From a checkpoint of a small mixture-of-experts model trained on Wikipedia.
Size: vocabulary 12576, 37.5M parameters.
Experts: 256 GELU neurons an expert, 2 picks a token, a sigmoid router.
Training: a variant of Muon for the experts, 334M tokens.
Below are experts of layer 5 (counted from 0) of a mixture-of-experts language model. Rows are named up (a neuron's input weights, with its number), down (a neuron's output weights, with its number) and show model dimensions 96-191. Each number is 128 + 24 x the weight over its row's rms, rounded and kept within 0 to 255. Numbers have three digits each.
Before each expert's rows: a language model's description of what the expert responds to. This comes from a sample of Wikipedia text that the model never trained on.

# expert 3
Numbers, years, list punctuation. Digits and year prefixes like 195-, 201-, infobox dashes and field names, table pipes, and sentence-final periods before line breaks.
up0:148146106142133131121114143117150114110122168121135104138147083096110159159133119116082102130103102134169099175148135175103098113109123125119143103160139096116100112137180095143096100107117128153084114106117153134146143146160142128104135135127106121111123108119124134131114128121155084138
down0:157112127090140154153135123112128099081108134131136129147174145106131128120129113114127144172128160155128150150139095135120140107134131087120111097109128148097105150129133128156153088112124102152143144126123175148117143147149114167130101084130138120130109103108173097144144036135091077160
up1:094141089081123161134127121116178148132139108123110167095119134185122134107133129138112171112135112106119113124129139144094118107163090140126120139110146094136131116117082122141172124129114099174201105155132126147104133123118125123131100162128139108119147117166108077136125122137150156112
down1:141130157127160155155140135175107123150100142148174101120140118139103121183129141131135107147119090156117131148149134111102084112099142141142167115146132170098135122092105140075097111120120111077117146102086164122101135108146085150116123112085130135083082147151113143138163139120137153110
up2:110117131158154120150133082102131124119130111138142118119115132118145173080126113101119109128121165120106146145105095107119130144160103111153098074143163097121164117084093121098147109072143146114154164122105159163109191112090144127117090153111155153187123155102152102121169117145137146117
down2:097080182127144105116150124130114114159100105172167119119131170125156171104201098138137144102116149155106113123120135119148123103149131138165074082120134114126114164111142140102088089147116131163134133118099109101128118158129149128128149123164158109112124170117110116108137130098146146134
up3:167071136116158123117133129140095119169137133113118181209139131143097120117137148140143134093096145147148111134124105136110106107151153115164086110111120156141133099099097180163133103134110116118131118116103158097127146068137115144112171109087161083122138123155119156090099129163106138136
down3:116159126104087120097110182118131157104133109146143099111139128139149140111071146134133139172144074127113116121118147124128156138140088143093169111137153120149133127125117119119121125172117059131132163127112131149129101197114100149086093117137132121132162144140128118158098112156122137176
up4:105068094118126145102122131144129118083125120077105138144139128140160183113097103144121102120153107097143162113125130096106108136129130137117109139099189125113149133096105120156099141132162116151123135126114124155104154132137157149146114135127132140155154160144123177107163163154160139144
down4:137129136134102145135134129107111087088096135111123095102092158144087139146104141104160142166139061120123142141118129135137107132185156101149130117117158164105109115140114132153143129122152092131163157173092046141136119116167126107162136130136119119125138137161128135126136093151134127143
up5:137133073130159144169112108124087126115118103132115103127137132137104123154142131188119097108128105149110118170125123167129175103147115094114138126124150130088154157139112123124107136136124125132145138105111146140121157119120117169152127132099111125128139090112127154147089133141116110086
down5:118141159079122121099169125131147121093121127146156114122132128097165170127149142167113121122162175097081105123159112133140064142119100143150142120127120096142148092135122107099118114163130117150153084093129113135146119165069129109106127154115130124129117125111127151116136132110171135124
up6:150120077131132134118096070159160137107156110112129141104131079118174108110155153115080127145075097127100058105142142118162161123105087126114150144185113150111124135142170107145157153112112118125114140123152080127094132136135146118148172139121150132099140132158139094076134154124134102129
down6:134098093169109123154158131122101112108090117145137122110099108140124079142120148147108155191177158134170152112094118079116135115110096172105111113122155154137124096153129125107122180178097148095138115119097105168146145167122087111109145122158124116109120115141115093115096131129122115125
up7:113163145130130151076156121097134157096143095124153089142157136143142142088151111139137126120121151119144116139091155140139091099115103107182144093093140122113131157149146093189146135120156122139112112108144137151125168135136104127108161152114105143119149139186146123136082127125111123114
down7:094107090141139128155167140132097120145138107138130090129139166113123119144112124100107125113110126119128113164173117154113143121139115099105172148159120166119157151121157076143100167173136154122118108141118128142186074174175134112151086138141136154111112148121107106138111145109186136117
up8:130123126130136116122139119112195151119115133146092135115100155108132134127111169155104099147103119124108156150150109124109116083145129094135090178136144136131127144175154129130111115148129115140099094151141132101098168116140154162153132117117133136138125128131138071108085136129145137146
down8:139130120113124116168144116134097090107119082109142117093161131139109127139107117148144102159147157127144133083139128141125126139112105143138129081112145148131150133145138124133116086106104103109118074111120130108166140130143142114095102151124092169125112113096140167121126103147157170108
up9:121067122141116114118095151158149100093120127134145122113133150165148143145082093136155125090101123162155109117123153156149145144163139131140151175147131092128115099147137121151129142153112129151089151100162139096103144115114150103133149096116131149078122087154072171103106135122139139139
down9:144136139124111105107106117135155131108137087123131123084180141103140143148143175118090098147113123123186104106154103171107145132126098143152129157090147134111145108140162169101146121128128099148148103094156079100160096127131105142162129105109133158122148138097179115113104144141095152135
up10:118135136159127182165169133159154171101141144135083153082115129101126115109140128160121180143137111137146144151108163128124114145107090120140146110105118124123151159130154102129106128116179111098090145132147054128164150146115127119166094144102131154128118176154152153128105143167131143140
down10:136106111132119153148117132122153124078095156139122132120098083130138157140109115132143163123157126168152135086126162150151125065132106154154127108090124101129107128123112076136136112111139133166090153172141114145071130137120101162112129138157104142066120141166129124123123158144169118149
up11:133144132121120091112119136162122174114083126116117103140164114099133131126137139141147132131132090108119127061120094152157146128113131144106122108123133115125130119165158144123159177097145121092084113100141193128136133134094160110145125164107130121173129134157120144121126138110108125165
down11:101124160134111128152115118136086185140141149160125100130104143118135133152109100118197135123103161121096140111066130146149129142115098122097105116156133116132128097110102123117143155111118168116161138117126135103118123111154117121154135165124155112156131098119166148128174109114165119181
up12:121146148080122134131201141115145097171103132112102087126114108166118116140159153126094093087132134087127132121132151159125145136144084083109076130147120127100150134169126149106098159136169065132162084100143119136126162158113139099127160181082100143111137111120158117083123127126178151131
down12:134119101103095151179135108116083129109104157180139134129127108132136132124042140121127123132130123145136135128169137127145138131150101188102119166119138112116105129065146157124140106129097139154124112159164145149104173116135143156124121119108152146124125121146151110107113119084131106124

# expert 0
Mid-word subword pieces. Short inner fragments of long or technical words and foreign names, such as haloph-il-us, Acy-li-um, Man-ri-que, vir-us.
up0:144142129120112129118147122099148179123155136096156135173130153071127153119150168143143140087133159071111133104133150146091174150129113125100123118156140122126131138119118116110107122114091150158144128143115123148144171130130132086119107144158153129129120105137101116148112137187106159071
down0:125132182194121145105126139124127116131107138143172160101158121124112127126124117193140127095075146132187106136141108147144082094163168134135147108111112089129113130121161133139136164102145151126138123135153161109099122118140159116140090144089130118098115147103144118130177123125095121105
up1:154153111111128147088119128133149153103097130098144088128137166185137133125124110114081108120154147179153113125134134151124112128142115149159094121141120127078124057159137104171108113160115100099115164111084137176158119128164155156099136147133126151106147088109132138123156184132140164115
down1:136115125151085090109138098128110129116148093122166143090109138155126140137134139153110127128111104134166134102124087144159138097105145125150146141169149147123135120155114131126117121130108150089131165145167104170119171091193129126113142149110144125120110099135107110107144108102109139123
up2:120158168060168132136131107143110130107140117075183106148118185120172132119115094112095153158136185144127106092114124102122150132115072138129139142155134115098158131131132112108146144143125141138162156132128139144163109129101138146126088107157122131150110125140099170146126152084117128123
down2:081097146095108131084109114123165134088181147096104089088108145118134137138161128123126158159123135142066103150092100114118110174165124136178109114096110127087121161124186128097183102139133113064168142128084094132165136136084154154184147113126119122120107123170094156134147117100094163136
up3:134158128141163121141151082143084105118132120162108118138129089101098129164123130099097136142127154129181130126146139082130176124122126129156102095117119119139139136082143154121117136130163115126152126128127146111137118132131144156160117160135128098104167111137120067118141098138129104115
down3:108123098161102094077138118122133110108124114138171123156167143122129106134154172132167134135134110140137151138157146129095098113116135127102129114078144160168075140097117176133139094100085148117155161113161116123135134093124151150109139125132107128114114190146114085107131098136144168088
up4:146143093186129132116113139132132083122131128128148126176114071120137154159125131138136124117150115120143138135146119109117141136084123124121157123095143097137177131073152102152096141098163085159118087145146152113126097120109136133137150147144163100144061113146086127091087125129103103120
down4:142131175131087127144115092143126116104129139117149115138152143147099105131105111120144090095174117142146119173100098124134190171133122115119134113073129130120165132125130087140179109157130178135131110144122089178146123137152105132115140144124106117120120166105120128094144107150100114118
up5:151109125123171145112127110148148147129150165102076124140122123126138169103118154106107108161114151134107163148154133159121137084153133106149091134158121127090161126173137145115134122085099121111160144151117134121172122148149120139129130116132096125125121143117184106099109137164135130163
down5:174132114129115100135153116132145110135116103111100119152167147116134148160145132124104113104114122092101150123148069121106127156086114102097082103134125128128120147135141112160115133173142080173106176102133096121107168117139140099086126109139079155135110168160164139120153085126152125117
up6:138107124113156121126127112103117110139170125121103124122116117117138105080172187093125132134130120148137146073115126110147141156148139132166090113144087173147117091103129122104100133070121149090083138098130100165095153082109191094060144116155121132131114129187101140164117122136153125131
down6:143106130144152133121124155160107141099131140148128129138130118123072122106142055163131151108125163128137146117137088180091160116133102143152131100128103145156088125128110113078127140085164165083126112114122124122082131159083133172126155148169105128115127132122091129119171158133127166107
up7:089086162114132105145104112161159170161111134127163147115119104134116118108138106136110129096120095138127100126122148103186147112140135137109103083122141123156074145135128142129152103122154152125121118155147136140125160098127164106064169110089090115099141121097151149062115115138127155119
down7:171108098161130116156155106154098111121098102101102124130134163156154150124105151124146110176115107122080139081189160129143166134110108133125127118136142138137123130106134134081128111168151126150191079162125110149137127083156096161140131132174126114197142156091124110119085096144105169111
up8:112129105086163129146152129156138099130152113115128124172102155108135115113153103087148118145140116110141103095138143121104169105118057142091123102159137138179122172150140077132122132137108148144132158146156141157123140119135095142117110097120129123129146131139130138110165129129117093134
down8:136095120142099103147120129088121106153165158145128146144111128114132117112112154130141144133135131105118131123098136105135109147192141116112097113166146121142113095121085155149161103151131110165113137158102145143137104112139127084119116137109132120140112125127109187185134139126108143127
up9:132131077146103144127125124113094131142175152128156155089130137089120107092160154094134126131089122129108142143115165129075105135152105094098118115136136144112116160139131154163151115132127147105128125132148136128168147144109138144122113147123107138128120133138164128131116121135146125128
down9:113163168115097161138129137102105151148156115135144095125126141158157114116123170121122148151105118100158106123112076111149145103132118087071104082177154163160115149080127146167138159102162116108148094136148113169152124067137182116121143145125182132124097110130120122081151144107087146169
up10:163141111139157086162185123119104097144147069150112124147122111096109068098126146135137136152125092126118093146133107120122120165162104109146128090112116110102137138144187114134095095132124164162091132167151110114129140147138132063131116118116129130115166177091128152083099137141118114131
down10:157159114137138172163128168129142136095114120148089141112147153126134151146115159152135128121152133141161124116128086144166119119133128098136158147123137115118122140141138128119135143144145147144087173166138128141139101143127157089082144125111103133122103163136081118094141141122127095105
up11:151114132104126127120121099162100122151091125135133145148125132123143099141145075103144125100150144140109181093128140128167054076121120147139117093159127140142129153119104102144173167148132116089120108121084152147190196129159144066119144107119176134119146129128162135132088112132106119126
down11:138095124176108153109142130124119130087114146132128114154128108092128098128094140094122105123116165095112102139189158135129191144136138113152113104167159138113109110142128140108142111146136144097099124125114114085136144080086127161167144147144160111109141147099177141091113106122115107149
up12:134119111149129138140123088145162108141107141143092148136118136138179127103107161123118117175086112158169153142123137138145158108167159130106119070112117112123151144092117163144116115125135125147125143104119180120119137158107165134133101164087143074147117168167189115165119124115092147122
down12:124124100103121135142174150154133150111178116103115090150123114182162147113162114092115118139129120131137171145135112109110112185152109119157124108147129101165103130128100114125097159145101144101121131131105104083143075099134118123117144145140133133133168133122110098122063120113139139136

# expert 4
Articles and table pipes. Determiners and relative words like the, a, that, which, his, beginning a noun phrase, plus pipe separators in wide tables.
up0:129141114097159139098162132150145119143091103072120100141139090134139114135134122104088149101120122116145146103110136125147115141139110133145127133146162118145137107126124136121109076107118168130154122109119122104142111109152144142128140136103160136120156110123214091093104102092183150100
down0:134130097154114160076042110132109097070100192145138139139121157139094148154107144166170127172133118105178165133136117107178133101125112109131131109138126118206114128126128091145101122130146136165115106131156143114097075133181127127096134145142115157106103118145105120133132110119093131117
up1:104111087120136086097148152158125077103112129102139094147120150127112106122083126111127143096175162158116126116075113112141160089172144103131154147109129146133126162122121086125113139141107122160118152150111087146154113143101169122116122145130138144097108164111146095153159095171141139138
down1:134130108141092151101065093099149123116131102109135161145106085137183171112174097103145125162101188135106119129154121157104093140143166102122202154154157125118161148120097175118119155104089129089117152122120142121095147135106095125173134149163114122144123162109092121128123133097118139126
up2:098162157163115152134105169102081080128152140107122107156105143144132158132182143158099079111146144126129141068109131108133134131087098123143093121124119106121146181147117126122158138114143102161141143164145129132125124079137149149180125056152168143145089124084148110133085104152148118102
down2:181166134176132133118100164136132129092164142149165114145045128094121195116128098103107132132101171118150084117135096140146173139102126092160102155114114144190115081127148139124130155142148161101141107137171148096150119135172140085145109107182140141138104097146129123129107179155139121150
up3:137158118127140136107152173153159109113126126143150136155167118148128125149119081140128095131118130170102097141111156121147161111176131130135077191162162142166107128146109137118135132138124141107146161122121144100153173130141081113091122132123139108165130137123125128092114129114146132125
down3:118102136110112107126121118132111122112140131114107134120124074157084124139143128134136167093136119126149127101111123144087112077139120102156129080107141151137173131114107123129171145118115097118129112166125139163112111125089134083113175142156111140132130121125111165130145132117096094141
up4:160157138145157101139116114130132090110150141069121173096140146130147146149091090120161135143138136093087120160131117107134136127148106148133104149135133156132121081116132119148117106130134134125066158144113118112141076140115170160152176162096165149117140085118107161145120159149123105106
down4:132138116119133143143088134120108078108163154127114143095190123115118115131153142161136139142132089111101157084148113185145140130146158132065161145134097119143130098134148133169126115119161102113130151118114140128132118119099108116113102125187085094136161135121170165099156141102119084128
up5:120127149111119130137131132120087141098071153138166127098161128112116158125147131106053139145054148128126145115120085150114103086141153122137137111117117126157148114092146115186108153094099104140136147154122078117123131112134172106147132133114125103143103151105113135111173134126105151153
down5:166155144104144094139157174139145103136158130154084118134102143121102125165139147085169132128165163116106133124132171108131132161134105170160126120129115131121137141129127103128106132152137140081135087117127167125156148132135129126129135105155124148134122140121158111156106101125156123124
up6:100141098162121108154080159137158168086155137121150141103071129135112148104081129103117095121148131135144150115102149132140139176134161105102118119103136118122140122136163155118120109150111072104108125099139111118106116130148151112151131113131167142157143134129123080114167109127100171114
down6:125134099104121111159168122146096156140131149175094091127116126125143152113149095125108145138138121155137108188125117138130106141120106102130136124112111129104138145136138117106069186121118111126162127124153138092150102108130152092086119087141159155116154127124116108145123138120156130180
up7:098139121137127104131154096112116073085102161074085110128148150111127119095138173134120102119101112153102125102107132110071114098095146128119151170124178176126156091148104135131117115125185156126111153150119097106084131073168111169166100128135083119140090144125154112129148079162109162080
down7:108112111115073138150121104143115141146118133126146147161123078089117155195137116132146106157112116116151121097166146141148103119138086163117092125123127130117105123114106103115147143143167147095148149131118139127128137137145089162061097128146117140095103151138141117091149150134158155152
up8:137161060109116148175099156079140130135102120108113116193104157116109145134138169110131152071120155146135104129079090110105134121131188139139122095182089159088114150162110100119110093156177133142163123107117112116105137157087107132165108122101151133132121153133100180152124106121107129137
down8:110127073147110174121131116122139129117135123149129130128128142143150128151106111152124100089138100152163109160106107144122143134171083168125122163132107159120175083132127145148077154106101123126155100092148140113149113100100106162103146166109115114105162149122097154083137098105113140141
up9:158151145152112111117127128174115129102119128134096111149107109129130107165136123110117099133141107155120117136088138144143137126186125140098139136114136114111163128118142064134097145142106144158139151106145139128108104134143121110168142110147138118104127089142105143114126175172174169193
down9:122110123147124150104125098137122113120166143147097151098139164145095103133158176119083074165098168098087161130099128155099165114121092160133152133106153101142154145140158133124118146152134133114136109126130112129151135146116169104143123143074156139144137125139136123120134106121096094110
up10:132123179129134138138115143140121102108118144109165137143131138105135162121129102113122117104117103118133089160126147121164098148091152113145167167126117149069152124127126094148109099121095148133190117102093109125141124110163157084148126100118167143142148113142188128149152136128107109125
down10:097094131166126090105091152082150099084112150135147122178113108115155132115140146076104128114177153139141127152152127134144098154128145102120117136098089121117109136105128125088091151120125128149171147099129074146165096149110115111160131145119156133121136147126127147166147120125096131114
up11:131118120110141123135130083115144131120096123132088101080121096112163076114156134165138140107149111135142147107119116134143095129125138113130125125169155098121145097128158150152133136175129165116145113177170163142168123128139122167107184131147138168142075129127102110099084145154168118130
down11:124089138063107132141132107104086152133166103116141161121129176123113112153143162145093125089122111137120131142130149148090134108167128151138141142130080152147144129156132140105107123135130109174121089136106139102123100110112087125126142136142136111143122123170112145108113165153133119134
up12:096132157140140101145117149119130133122141120145105116104134118149147079135152109151157140110126143100120164108078108097120107124143156141124156077147142126136091141091194131096105146097121135121114118153119144130148126103163110112115140132102144111100121096124105112127131102128108109131
down12:150143109107148127118142126122075171101135156155128149127115114111106148108104134119121168135082134059159125094168131120117140123149139139129145093092110115137081120168149107139114116162180107105140114132116120144136128171157109110144100114173187146160110118106087108127136120106097111151

# expert 7
Commas and name starts. Commas after phrases or dates, line breaks, and capital first pieces of names like Sh-, St-, Mc-, New, Kepl-er.
up0:108134139141129148126149158097122096143163119129141154084105142117143135123165124115137116088141109107170142133080151136084071138112188108133136128124115154168137101119108098116121174112138139110109112160100124092113152117127153146168118105191138152090161118126190078133107132100167133111
down0:171101172135119126162108128176136136123147144096082140111090134097147131104120101097147115096172149116138163141131083176159131118130162071161125105132149160204108138101139121162126103124099143140154097125104167134122151124169144146158095103145124120163098122060115148112122125114159148071
up1:080150194130150137156147116145125130132155125121122134128128132155130159121156137113091097136109089119166129101141175142112064140154146114059147135149118129119111160109126146146108124138112142148102110135140160101143112150167099110103113093141140120155181185164101130135164124127130145108
down1:162134127122124133113149154138118150157159129115132094111098127146118157097154107155148075136150146152109125166098120122135164116114105114124124146148104137135134112119129116162115176143137170101136092161165087160127142121113138148124114136123149136096146126103113135150129133129112109070
up2:154110145181125118141114131136146093138157102125196115126116118114135132120141119092102153119107117115136155117111106170159138142081121136153131137123128149127149135127086143138118111127087117068117136120124094168138085153153116105127124109124130131104082143109143117070114155146161114153
down2:057123096159143107135122105161129095130090122147107155081136129137150113152149101179153117146140116133170096130150159109120126098142112122114123142131146102151128136115103076157131131117082150139166126143123145089137154137111133148144129093117112108115112140102136129134104144133128108154
up3:115160125135096152095165170156145108121093133143134121156118178104101134100116129159096119118137115114167136157138094106097128118111200136105150141118123125170104111116142162119146137130091123139137147131120147117117172121145134162116152093111143149139148132124128176123124103145123132122
down3:108121101123080130132126129110125083116163132106144086143121134133162158151105110085121157131136156118080120115100129125126156110117134126112110170109138134152132130124152128124125106133112128168162116120078107090103147160153138160151104123138137151140134122147131124131096113084141134149
up4:097160153050112173134110124101161102111121120121140154094135096126101112062147149129111095112090152140113139100152045130117142064112158151124130160126114138112134126109155099103110130159133137167109159137143128115168152125135137152141145117096143134162119105127153120131149119130137154177
down4:144119105139143171138116147140141113144107094148141142175124132091103145149131106141165187132147172140161138106102124152105113143122152120148088111135159149112102188126128067114161135093143147167119135097086165156137134135102145148114143091133113082133133140156101162118091119126109142143
up5:164109107161120132122133142126173121114120176112117144136111132154141127109094112143147092152148129156104121146115116136087165153099164109160106078111166085124157115108119099094150107164127113141170129100159128117114141121116132108119147124168127109131141142125061158119155128156146137136
down5:143109098129145125137120109170114158115153117136106113149109093144151116096148139157098129144166110136145167142109088103140140125114159148109137115151119113141141150141148138142115153128155138159119091109137143081103089155157147171154132138106173170153119153144094131137161178093108141136
up6:156139120098128149139133114129124132103103156159167104132093165101168120112134118101146137142120135111135191130137086142124131135125128112104124131122134189116090115166152105152145116148103119096157117154093130141149131132160121129111143101155132131135105110112141149089133165085127092154
down6:153121113159155102112154105147105103100093141118158101152117115137110115117131105114091137149135135137111127111100123094113161122133140069109067122138131152151109110160195107070115153185174153116161126171140126128114084148131161103124108105116155072119137104135136152160105158090129137131
up7:102089112113142124122161131103124154136068141103088133138096113164155141103131100158113182142119098125090150154164114108157170119146132121172161117139196109093147104149143148179153116124123129125134109149081129110143096117126136126142164099142127122145115128149125130113122137138124092147
down7:109105100138159113100099110148087086112140116120147136148119158148102121098092162109137088128135098131130179125145148169097160121137115117099126157171119151134152131105095125137077153115104145129101156139150118122157128095134170110092144160204110096154127111150168172135125139113149140108
up8:118095120120137171123121120132176087145121110111107121123138114105113154130110146100120134137118079123107147149120142120104168136124143090139151117095135079076096143126146151116121120088148117154120144143160124136140172111079095168127103096096115130140110090105120123121158090130097156124
down8:098124097139124094121127169113142098122134175091085124143111115146148119104137075146131085092087124094105146147119146127149135154124114140129164116158090139157121138136099135109090173101118127131085133107109084134120122160138112132195085128107095080134160140134120130119125163126163142124
up9:122144126119122121122112090139134120141152163131114081122154136115108164127120145124101120071126118093122158159124138149144118099142073116088146143117136163133116089130121153159131125151104163137128146209143131111098117132123104126104112126132110130142135071126077106100146116116102101118
down9:134136134162174156102147148119124125158124098112053136140125150140186113106177166114124155126132100121128130155142113136131085152086155133154130173117082120129144099147137105140108159158106086117128121122128127141153106121131106156104134221082177115080069149105159107108191114122134111140
up10:114149114137093157144119147066105162099103118117103109129141139140139120117120141104145138129137122090161129123134094176082125121118184153125178145165120122151100092086120135118136125128055151116115131164153119123095167108105167092142121084128145152141109143152157122115112112118174123143
down10:146118106152194103147111145182162135157080116139186115136139136118127132121092118157122106122165153148158114167101131108136117114128130150147106155126146095112139122132140148131135141115156150101100118152137166094123136157087132136136095113120133136119112121165144140116118180107100170129
up11:129089151156100164160111147127143140153122131105172094165130126104135122103133132123114127137133087126158106124114134145139124157135145126064116155113139114122151105144172149126079125117097109138126137091113161070090124110139121098114142137076126088131117168105103166137128155135126137074
down11:151134139148136087111131107132134107142133143124105139123110134179117147137096132109072135150090158105154120132125155185106109112154116141146136126173115100110114107116067124102120128166124131062086086181129116134143087101195141110147141129150138106144162119128112100117160077142157133135
up12:125100118141120128120115149146104188136101128152140151119091166122160113116124165160139131104122162151157134075106132080119127144137125128135137096091115130130154131145092128114116118114124098119105135126151130112161147120136119096113123167096134130131133128118093148105125168136120145149
down12:198148114148152158123170158145138132123130151111119134143097127127126139111109114171092060112163089156147097131100133144097126081128143174134133157139138126120137146117110126121144136109139136168184133159118153131115114152126131110179134083107095142136155100125156114136137127160135140148

# expert 1
Sentence breaks and capitals. Sentence-ending periods, paragraph breaks, and capital letters or accented pieces opening names, as in ". She", "Gr-é-goire", "Brig-ade".
up0:156129112122111171174142090107102145121167117148116122123129155111123137128110155114165139105135129114126135124130138124089141152082132142105153109165122118123125107141159122117080190144118165116161113117149104096119113127108159144128124139159106155098123126146120096117105098124113104111
down0:096156100148133151115091157142133170126099133181157125119094126160122152105112141112129178095120136130149146148127178176091111129152113138141145120134095155129134175125085143166176149120123097131109129095105123155092088163093140139119121166116136123112158144132090107127189158109155090103
up1:108172155113177111137118146129123160109140140143130142146087115156114131128101108178159145120142154167140115122116160101124170172118139124145121109109134135150149124084161165152096140153145092146145147132099087151160148166143135134105148107140123106113123091125140109139101075102129106133
down1:087133171127118134155158119087174155146145174104113157145133108173124110125159105081141097109200159145109095067126157082170117101155153112172137197116134114134125101099112119102156170126074158165121139120123109106176110189092115147156146111115133142112126138115085131150150110146130143161
up2:128132142107129078135104113111155149147141155187114077100137152121119131124119119144117147112104137151098147143174118118155155101159150119106110126138173115107124109114126147106152118134164148106190180126102120118140138128149131136165159155157130089144138055184131084100130129089132130125
down2:132140085099132124155127078156089135124156140151116122129127127094127145134129153088159115135135103101127143069122129168154102149120122136146140094113106131158094118141135096109146131094140122147097114123123157121179190144078152159116171124120089058114102132155127086148119168153090130122
up3:113140115127199142130158143152159139146142086150110110106134148072173148126091153142128098145086076153119123125122171075164129127102064121108136144185114140149106167222119114096153141135116132124142112118172139091105129115151138122094128163099109083086120105121152117107120145111091100114
down3:084172113111112122155099129131147133107123142126146156165174129123164152152114134120111155160123161130135123139134188175110178104136126126163081135173125143135133098093118123164092129088064136173119143132140144128156135113181119113154132130177119137121141132168091116110080156135138130149
up4:139127122136146126111153099105178120098142137178133109133120174128149158101096133132129124134140117152167129120150123126143141131118151139099113102155137103110122145154150132151118153168128107118095126118157161113102114085158166162094127123194114103146118144127107124086177152138126088155
down4:141111131151132140126124122139132121127148162140155122164113122082088109129118070133130154138151090126110123158105088112125132092194136176190158139125142110136119102112084080160123116122173112136108109121141161134117131128140146140122128124135145134171131113146105147084146124123137137137
up5:145135120128152114167122138133126184136130122151122142149101155145104118130112105069112174090112107131162131104120130147124135167156142143147090119160110155152122129118116095139120185136140113163110105076139146167109136145136093139106130107081112121137152153077113112137152140113127136119
down5:190137138127104142134110148088167139106084146159102143121137140123116123116129091150103109089120136128124087192157106137149135127118126118133118105122154174154135147124123150139117139099117150118089158131120154106128108124115148147149153154137136109162116118118103146147092132117117136109
up6:135119173090155124128158138139160164174096148121106123127118118093137117128152085130127148107109114166135074077133142164137129100133131113140115148113169132156133135116129112140122129138160159161078136128156105056146078126112076087120073114165087115138088120103114129071102126143137170133
down6:132127144144152113114123145098129116116115078135100125112121094156165132102139092148128142086096130131139146137107110126088140159109110117083128130101163117113115135108190137109157147113121109154132116109139161142113128143116072173125144148122093090142129105139150114142089155123117145134
up7:142088094117104127137114119149087153103124159126133149175119125145136148131117152106147166093100125128122155161133158118154141155134115094145123119119134051077173147154125147150112124112140151140107121135097152102133158106139140158125096143148172092111128097115091193137124151070094109193
down7:125092113091112092134128164125169129135113118111060121087135122081167125106135085152095138151175114128130142149178109101090090100152110106165132162145161156106168150118121124103147110120131194138106076142148124128124134141102091129168142140080154171137097125084141128127128158147102089093
up8:110113121101133089154145137128096179161142136166144132151087167142175106069137158151158126134154146105180108129087116116121179096113173144123144103121127104115091136121139111121106175111141154114132161147096119117104137139126123097119100165138124137109119124121147102132110134142105103083
down8:138145140103169159125141133123122114141123131133150147126129178096154118115140150166095162120134112109148114108114106147147149109129158073125161099112124109136108133147156098121100110119156117131131118108074106146124109155136165091177124082099140125147053161101128100124111131145118120115
up9:086161139124137145143099049135137093113147168133105106141139080130165111174165154095141122135157125120116159160103090133125136130159118148105106117173127134092150195113170093122113120151114097092102137163147136095120103133135112132115142159139090110161101135139096123111143117119114087174
down9:127118115131132119161095086099113107127137133155119120196140154144145123099174118124082123076128140119109173124134188139164085140130142143122125096142123117147111171197110147106149173185148151108114093122161100143190089130158147116166176111127095132122153130132156084164112106127143094121
up10:138118137132069141128096137106123132164140153107113137166131076132076131114135118151143136103071088155131107163120124107119078106114124151111119119141111172124152139128133131132145174165133077122161140120056150125162114144152162094117173145129120136085102153121138100137143150221112147163
down10:128130103157100154118162136126148148148117145099157139107095146076144171147138087096168152135156146106198103098104124148127167116133147086094116082120123123120122140111132151136133098115090159142113089142128167143157122100127147134131137131122131146118079096095135148116095106121123096125
up11:116117118140130141148131171131120101164110124150121126151129111137150126120146142134111099116107155161158143115166103145097119133167145136136121116153141100075121131135075167069124111104173091149112142157103128120130127129150189115131141151117139148118142129107149155126112161095142123091
down11:127111127154137136122102127127111111138161133125125133139110088129143119163133080136113083157126143181096135111131136120112098111108103125093113126143142127140170116108162175107118139143121131124160106178103117139140069128087173116120140123128131123123111107100182108156163193131168082145
up12:121170135098121141123160143130130147127127078157123139077118149154102140127132126161078113106144114127163136137109103106099145171124075098112143183127124103145167108170160091109145093149094126099100153111108136117090117092163150097157090135203138070120110155141160167121164142091114095114
down12:163146114099114113183105112120154101123138109130114112165140128160133095134104115121142142153113115134113118104099106151157116151110107109160120104144147107117087125109140157098108158158129153132115112133062161108144179122122087134092168096143144121124098117122092094113123105140162163126